{
  "num_hidden_layers": 9,
  "hidden_size": 512,
  "n_experts": 32,
  "d_shared_expert": 0,
  "hidden_act": "swiglu",
  "routed_scale": 5.66,
  "balance_loss": 0.0132,
  "balance_bias": false,
  "init_std_router": 0.0105,
  "lr_router": 0.000915,
  "vocab_size": 28930,
  "norm_eps": 1e-05,
  "learning_rate": 0.00176,
  "beta1": 0.95
}
Below are experts of layer 2 (counted from 0) of a mixture-of-experts language model. Rows are named router (the router's row for the expert), gate (a neuron's input weights, with its number), up (a neuron's input weights, with its number), down (a neuron's output weights, with its number) and show model dimensions 256-319. Each number is 500 + 50 x the weight over its row's rms, rounded and kept within 0 to 999. Numbers have three digits each.
Before each expert's rows: a language model's description of what the expert responds to. This comes from a sample of Wikipedia text that the model never trained on.

# expert 3
What it handles: Sentence starts, line breaks. Line breaks, periods and sentence-opening words like Despite, Because, According, There, plus percent signs ending population figures.
router:470487494528531500501487467555464523488474462549464504547509498492454529545536483564458454559475536470466493484513475442544510541514437513549604503515518436549478463446478424570475509456479470
gate0:518573497526620499409618493507421441540461470494547527458548576457526506524536439565610450512517412490504569531452496448536457565506483421449506572495473562487437435563556559460505486514584509
up0:446461483514455485511487426514514389523534527502469440502529579526504563524514447540462482519471601589462474469439494556435412430480505531458547561516531560532533542469479418477519553550560503
down0:535548567501552552506596475565549560463478510437578544551484537536564445449487540544531498505477454497514488483549463444472501508530515461474511544479512510493556588582417527516478446590503435
gate1:465535466420382530567551425449500551529506502505682554523481507538461408546470499508456479445475401546556489425467428459434443553407407472446460552513544515455508501483522562472477608543491452
up1:495515604470399499535545453494544543478424452533577525580440393525465439547441536536486507544522438594518482458505450514467496511476413516453523520426549485502479462374492568573490668484510464
down1:514476435577506521496493482596511618559485403479488559361522507480373460556497535520511554541412451496566442444581510520580459486418467505532518503574536550519521506505518420514503555509453534
gate2:499508416468529544505551569503554480475576515525552482499475607498588462549543487503495489550514412460391576402599616468410577551425539583488520469526482471597472495423534493477502543510574453
up2:526581488468451472450496462533504506475592470646546526469492559557469533469517486545489510602482564481480492426471538508460519587467624526452417547496529432645558590396443460485499586498530445
down2:492468502467429583409552597576388491465519497538396514527531456452583503469476555455507514635519542468494408488500515482524366529438516535457507550442543502556534519518550538489542480489575397
gate3:515460470433499512520461494574385424527554515521528606393522555567479515520516550477450544497446456487507459495495443490457492524383484527447500461482459446485479590597559538523539515532438537
up3:489510547533480508569538480515543516433401458532519431491511465488514445469439522528482452546579532549488513574507523493542585607579418545572579522501530550484556443413383496517429459525546434
down3:423476462553508508645456462457531409529464493550531410477504452435543487408499472489496487486503560494562400439510559461571500483536445486496464429607521586474490510449501517544501526487525465
gate4:450662553572498521498513582435463428463451471431486516526510507507558481472532504515491551550508540471419410475534524498558523575484536492502484541579588466575400424479605527490496426531508465
up4:404469539525491536483501431490544575588432559498451447549445468383373452477534454480500553554408467558515542481484493508486571415520512502460491485497419571432428553496483569518469475491408422
down4:577420639497518562433483550545463524539539514450467483481538491485562450514541464523553476551521454490564402521453551530515477500530595529507477536469481566368501471501513449548495509450449490
gate5:474531570533478560509555494448484574462589458452416505420519472495490546417452565505498478501590462554493541451525455463468485608494436363453456508478542590463456516502514534432538439570594520
up5:547459430599534541531547454513514508481532500459547520537477498505450489460506549476427490508422509592633504456557521537488464559429482443490553535516475421455439565560485542421465525487504486
down5:498442431526531395509508488456477459521450518526509479392500350531436582557514455503531474540467417446610516493569517555370428427387540495430520468387549577499567421518577509461516508509470475
gate6:368499467383576507603541494457490533485502456460549519549485435436465450522547366641460537587487431517448497535470523464479508493577437469542483497449491536485491521434526468464480480563462398
up6:594503532514557573463461463464450535475477547526519501422517551548468557481514629460632524524488496502545471498428477546531490537496560453465512489454474432502394462471495567531490485459508550
down6:481553442520521498482497382428486542544606569534435408539507495531433431521458515516480395516428493523433569488439438450463486501525491495476467430464501439449471455373589494537452555521459414
gate7:521452459493545480512509536433479422528534607539594557622537449527485509476506538585514502513466535509433530538541452443539513513528468549446575540493567453476559452440469436543504411469485524
up7:499528494529471480625434484456474547525526467490559468510489527483464493433445501558472505481407491479531484516528564541542572509566523417612510552496476518565461436518541512579459485488483502
down7:519507589484573574581484344556512485572456435523592553432452497538549562531504497578411490535530403397472481454486478570551442621502411473460489533572517549477448371447493501452425561427536569
gate8:520534487489512449502544509448475527429486513478446478562515481484554491500496506544537548532508465576525506592481528503472507569535504548485482368454409432479426521444550549475524404521504577
up8:448529476533478397441533488461471515488460493541451472543512489540497537462499497523526593473433481573557460517388438514464480520548473487398442416536453491459457558474496538563544437473413536
down8:661495576530457553503453513478514494517509555492510440557502570442556405498485530511454465510465450480508491526524413550518511555476436464456544519418529474519474422482485416491520494526523482
gate9:489537493541332461456550524492525498568491494505475575462428536597479553575439579451446593450520522505495595490408443539563575467488445459423519540536511528534400497544517524480494496392545480
up9:381463574525509591543494511479522373557460452563494562544516462477500415586491468506507545536529568493480396489408471589581495476476512494489536589583452329592526574389483469507478581539449471
down9:525491568448475486474570501452475516476505405532501555513531514560531486435488479505520482472481519396518551612475542512488410524481495423498500542467575502555495537475491428506526476448511465
gate10:505409534439537484496420492473430397510542509528581542526595511449584523497510454501521459550580426571481505398475468578551449517481524483529506407448510478443484528484422446472457578521464531
up10:515455538428484468488401519562409443567583508472495554528563591493578472509545404497431389600604461585464500477486470514574555500401527544525545422527521514429475509457502536494442596504502511
down10:501450581433469541500496541455431497598522604487535493470537533586631482595560526587605449588589461495407521508472526507531489526418506569541587508517511533510528554536469491527506440472464461
gate11:492421503579496430414438421396492443569475494537482477500487527531560542506495525484512506417508444558535480501463488500465505490531593506432529556512511501439581539437474432353443463468574510
up11:479560494496520501531539414463526484488487542503464595531513554503462557537479435538454550555547382464513521514474451555515396510466554593547515461499563437461546511449506416546511609455611484
down11:472466484514517527538477486616494606520513555529522482553566521562433496423493448638533468497448448459611485567484420532469501473533487500517512482546512572504600399507538463419598489526504573
gate12:539521546502508452522449414546440524505479497534526529485520553557585474466493492593504480461464434501511488530578525417499558457485497476447502413525511568518477583495503500508515540468516557
up12:436472457578580433444553518512589458413575530521499587568442528445516568399518417492455524493530574455497482397350568480373492467570525474524468521540404452474491449516459491466439382493482529
down12:555527515568527528591520606478530403432537548524458496533452505463486511496555475548547496487532525562527579518496505450527422473560470516507492568554455549556506506498528471467506503545515561
gate13:471528566536503492502448571428518548474513476456536571534476527490467469409455523542441535478565506529463386516412499502556601480502482438451511548571502389444499483452568469487568570462571521
up13:480557438379362624479623445501382479496448488435520516454508469454502528605401443440492458493482534541475557501441464525465429460482408512458560434570463426503439444525445507527514435543517432
down13:483481520553533499520423573380551499509465490464562472476510566498543534504389567517556535551517621414527507482443507439512569561516500502444500524541499397511503400562564569503537524515440567
gate14:445469472485578485396498439492532511551437530481484453481493454535546474503523597469441439560456503553580535492490512552552473569593529590471509524502471445420583539644519571505535519545526536
up14:471490608494435411525598495435435540515467457629506527542558495437459564563550466576578487457521524560513624578534553487584445389482455505529498645529512484560467448382582531452510600486448554
down14:380468493490520667575495440467473561480468505464482460428567580543442465620574524494512441567544478407493510452538480585549492490478406450553494464410404550513448514507433492463434488475593510
gate15:457556444363540469525426556483516499496520469550585487483495591593562447508541518511483386501522540556508468624551493531542518471583427448493514551477617547523612478415400417435548461479495588
up15:498487484550499501453489451550442477467460566528550497570604491491406558536470535469570504481496482520495422465522500481555463527417527509547496501514422498443536513551620523525447539455505543
down15:459530437502489549595445459506494571513406463541530597461508434483444417577556413421555502519476500527437478547417489551510524558512408500504519447547522442542470545423453466459543514476542451
gate16:499528463489493438482517495485527490415457482458450520476585559530542565449488400525493532494586518499533458463508535480444472560585475524510460482447496494517407470398526582477510508463532564
up16:493513491465491507421398549548472579523501489519502438577483551498509473526534533493587439565506513584448605497534430449601476518493553521535523507478581528600532599558463439527536493438477372
down16:615542431516468500497508517523445548507482517487428561459435572587510518416526439514442479471505449411545543458425477433504453587490550515605451610560509527505464469567405469589541458591459430
gate17:528523578524435515549467502563514608551474556419587505414530456515447527513673508505551528587527539506581472493417445486431572456493449475368532521521471445531490498425507541499503495467515438
up17:572558517546510512472463476495495534482474497531555481562516479539424521508482457514390494578499453553497546539454490464439450487464544425413525534504499471492395449490557473474568463418497428
down17:575504524519539432509486515571587459453570494500454567492543496411521418556556547559533571516430406513482533471432490529427503532538469519591469535463547505516503442514476506527547650472450416
gate18:572483415440602526504499406520518353417501504562487501466488524499480484442479480565454523512491511552503473457476554539500509556546543475552419485529529439608502584403401424484486536474494519
up18:542490536482495439582549448586431494546508516556503447459491490643456564497551560432565477533460465559437462513537499481412500540459494529457523504501457429569540517525543479531476470532476503
down18:434489555499504543503508550435446462561553612483465517545547571471535495437496559466576511518476508413565539440504478419528507576518497459422476505531465487494489479521421566431535557535504450
gate19:492473468483495518466540522450496432522560508572535537566514501455552473466585464436426565516587557562509548468519525478426454512462429515479502445522442512446437498529578531459556438454498422
up19:513540491584482579456507569597511563536518524494501461441419485540403520504464557571435424464491440600480454519591497477529501440564496442522505520509502358534404494471603438555448500449462570
down19:468424513514495573541460506466486427541523421457421470440521443452450439472503502495505445617504478482469489487444504513507531569427519504447438457505546550595502545490533580543358486613503479
gate20:455458483487436573419460493486527423498453520516418552511401437501489456475428420483520458612530569475588533512467449459511518491484489546497555534529471563474497364606492485526580413488466469
up20:432483477507503520405411536558512483465483486529567523478587513402529473580509460409479560546596454518554472437457435484470486484531475543562580513546509516493509379509505507550528512494496482
down20:489478501493548506509530462554466435486585504557511415516560522594557550480431484439524520552512515532501515444511462448515480531459412537531462506511519432596563563504590487499388448455452488
gate21:542594458498547474540446478478420443488584508598530396463469450563477466453508581476486469491493455495521510564520483548524591504459533456502418518483460506502530392559575520576484444567553472
up21:555538542444504525480473464493571435437527518566465397437394483513550452567524390430508493558517419465440468498532452474488497378466543490562446490503443558565423428507464440617444564580535379
down21:368447510494601436490426485553431517554509520497605468481461538457487485540533570513506574507421456424468399471542501483504518557541570502555577536537514471508547517484424478439495400474515582
gate22:449428406469456469479557574489560492547537495393586524477491516543480511435524524510445479597555531552462497418509439480445526497563487529531488497536526371501571448472464498435470426399464504
up22:521461514561521637465489510499550458588438517526538538497488561528607506487530564491420440483528520479535543584507460453500530474497526500555460475556481511480485534605555533519514412409523586
down22:529505533507458517457522441496439538479413429533567480651556524477573486542505520509486484512563443581527564484497446530529477507460560515423530476514488485504503613495532415417573459546458448
gate23:475509539473516469468482518452536368455411515452525552514548540515484479508567466613522501506571517486564495493479480583527482446404517588493430606496497484632485580646450521508479506514534520
up23:542504521458539470534671473499514483543576430516470545472517513506511523556459507483530497571473480485445439412549510436523488518446440399481534428476383521498507524580519399509454483436458498
down23:451494473512493514515541444459498475430555612569498488496533509488510532387511476460525529449614488554451535525527460484479568522567452511463496634420632513479460532473475543440481505442545506
gate24:543534474524558477545514533552526420505463442519531482503423465409487466485550569471540570422480568434587455468544494540480483395469513573384456542508613432560505514565496485463536435444519487
up24:458464538551478487462547516513500543547464515581520488467533470508475513464510530501514443561509476450458516450447496508527464417581548534477460458527536487439480479465522578419422460576478419
down24:501468550481447489497526420514443476452519501527552529479499561505447562560596525564498508395415520417481521435439562519528541451539522531457521463520467466491460510383615482473565621563569560
gate25:447529465465470535560469478430445604541526471481417499372551456390479423426534497370492555569450494522561485462554459486521529491531419553433496580532473491536419468541469530483558454481562474
up25:426451480503553426479499550475455503482518372558483497480480493489473431455551420485514445505533479493453544411496502568586501511582388458497468449465463442436450521500478482444593618520530526
down25:405491430485493481413479499565508539439455545575496492564530531519596511435467482474520508442552617498549454511471503488561567433584574514452542610583573547578513508552540543459424487568515557
gate26:513505486559566514470573603412480470542469559478437557510459448574498504497430469447521511416437530520411498543543420449386448515607511519452503443514558500589509569484587474424497484538503489
up26:516518486413413458431601462609477541521433527557596435543466491427525433507497534578468507612484510494387541542483599537522492523563475397594548512384591523428432492500445564425445589673577428
down26:480458474549543560462556606551526463479533560524493527493490502459490520446458458540509372483434518527510415467558573556614525581449425522462541525504549574544569492467455509564525494492512496
gate27:530448389490524546519520545499509477538584483467456539411524418586542565498443530488515521585473491426513529408494365473457397547416470468549462516504516504459348484475564481423529488413510478
up27:469517462445511513534489488526518503560516445454501429465487486507511553458430539569413516555495504443450598505489511461554486488465451503459491472471522458476481489487537520375493465451465505
down27:504460456449610441514504487476483374544531334397453529471552559494444547526525604474543566472534527471592462462433529488464495370561493525472470471566481409480441550492439418454468515503419564
gate28:593530528503541475540426507448448524523527559522531572502494560553509560499493498483446496532555431512504523503524526575625485412553485547529481505489550474571519469471478501569460569506499518
up28:446503508448378431545496511423544465435503445569436548559441557472519531401498409505494569531491443420612477455517437484462487443500583534536513480527531479352552521520555546429509572544509494
down28:578574478537555516465582460396480539507459470435422513579481485574565440429463538510440482435461489492473494554508515488523479586429528453521529484471448523530504562441487536540420478443492441
gate29:492528507507447525496502504559427469433525549505492532549489549463543462538480568499493539448525489564446590486345569564533488601517444440476585477471461535473446513513648551469509481525490563
up29:577473491439554437479546554454603502537447456448574511460488376486417460487464457467494442518474461459470402613596435528504558401449584524498487522567460500475532580407457528555421518566514522
down29:532512535484552496534463472469497596486389619452528491526600410551443482527455479455513592496518505508437412483459494457450476509506426451542364465509493423523519377518572516473457509533376566
gate30:546490506518548507528442509577564507489564440484490468529523512460474451494582577544590470494500597596480428489546613456516439540492590485355519437510563500467495575431545562474579466434648606
up30:517460471525594525527616508574412489593457463387562544491558408604464473471416525486532515490520459446553561489512441514463490529397497416533525435435554573499483545530523553509481557554461437
down30:414546437472515453533541375492483507505476434437506435439594406394489514504585518453508566553514512525492562485451380526498390533551496468536553465510554546469521376500524503464492442503547465
gate31:589520506492529470457663475553519512448490439538498489509502499493446496498608409510510519425574487556515472432526603568457505466546629527500475512433500511558475465520498505529429476556520572
up31:532477510527454536482553561502547404492516516405453530525520510447506543535475563546450577495404497508435549563466476498569498473489483573486479435496626488497569523415490514519548565392454455
down31:443503417510482548412526526512430522544494514536453555556514446443489520494521427523490484442515533536450547438480521511526550560516582513584583485432496504480541495544501459501457534547502466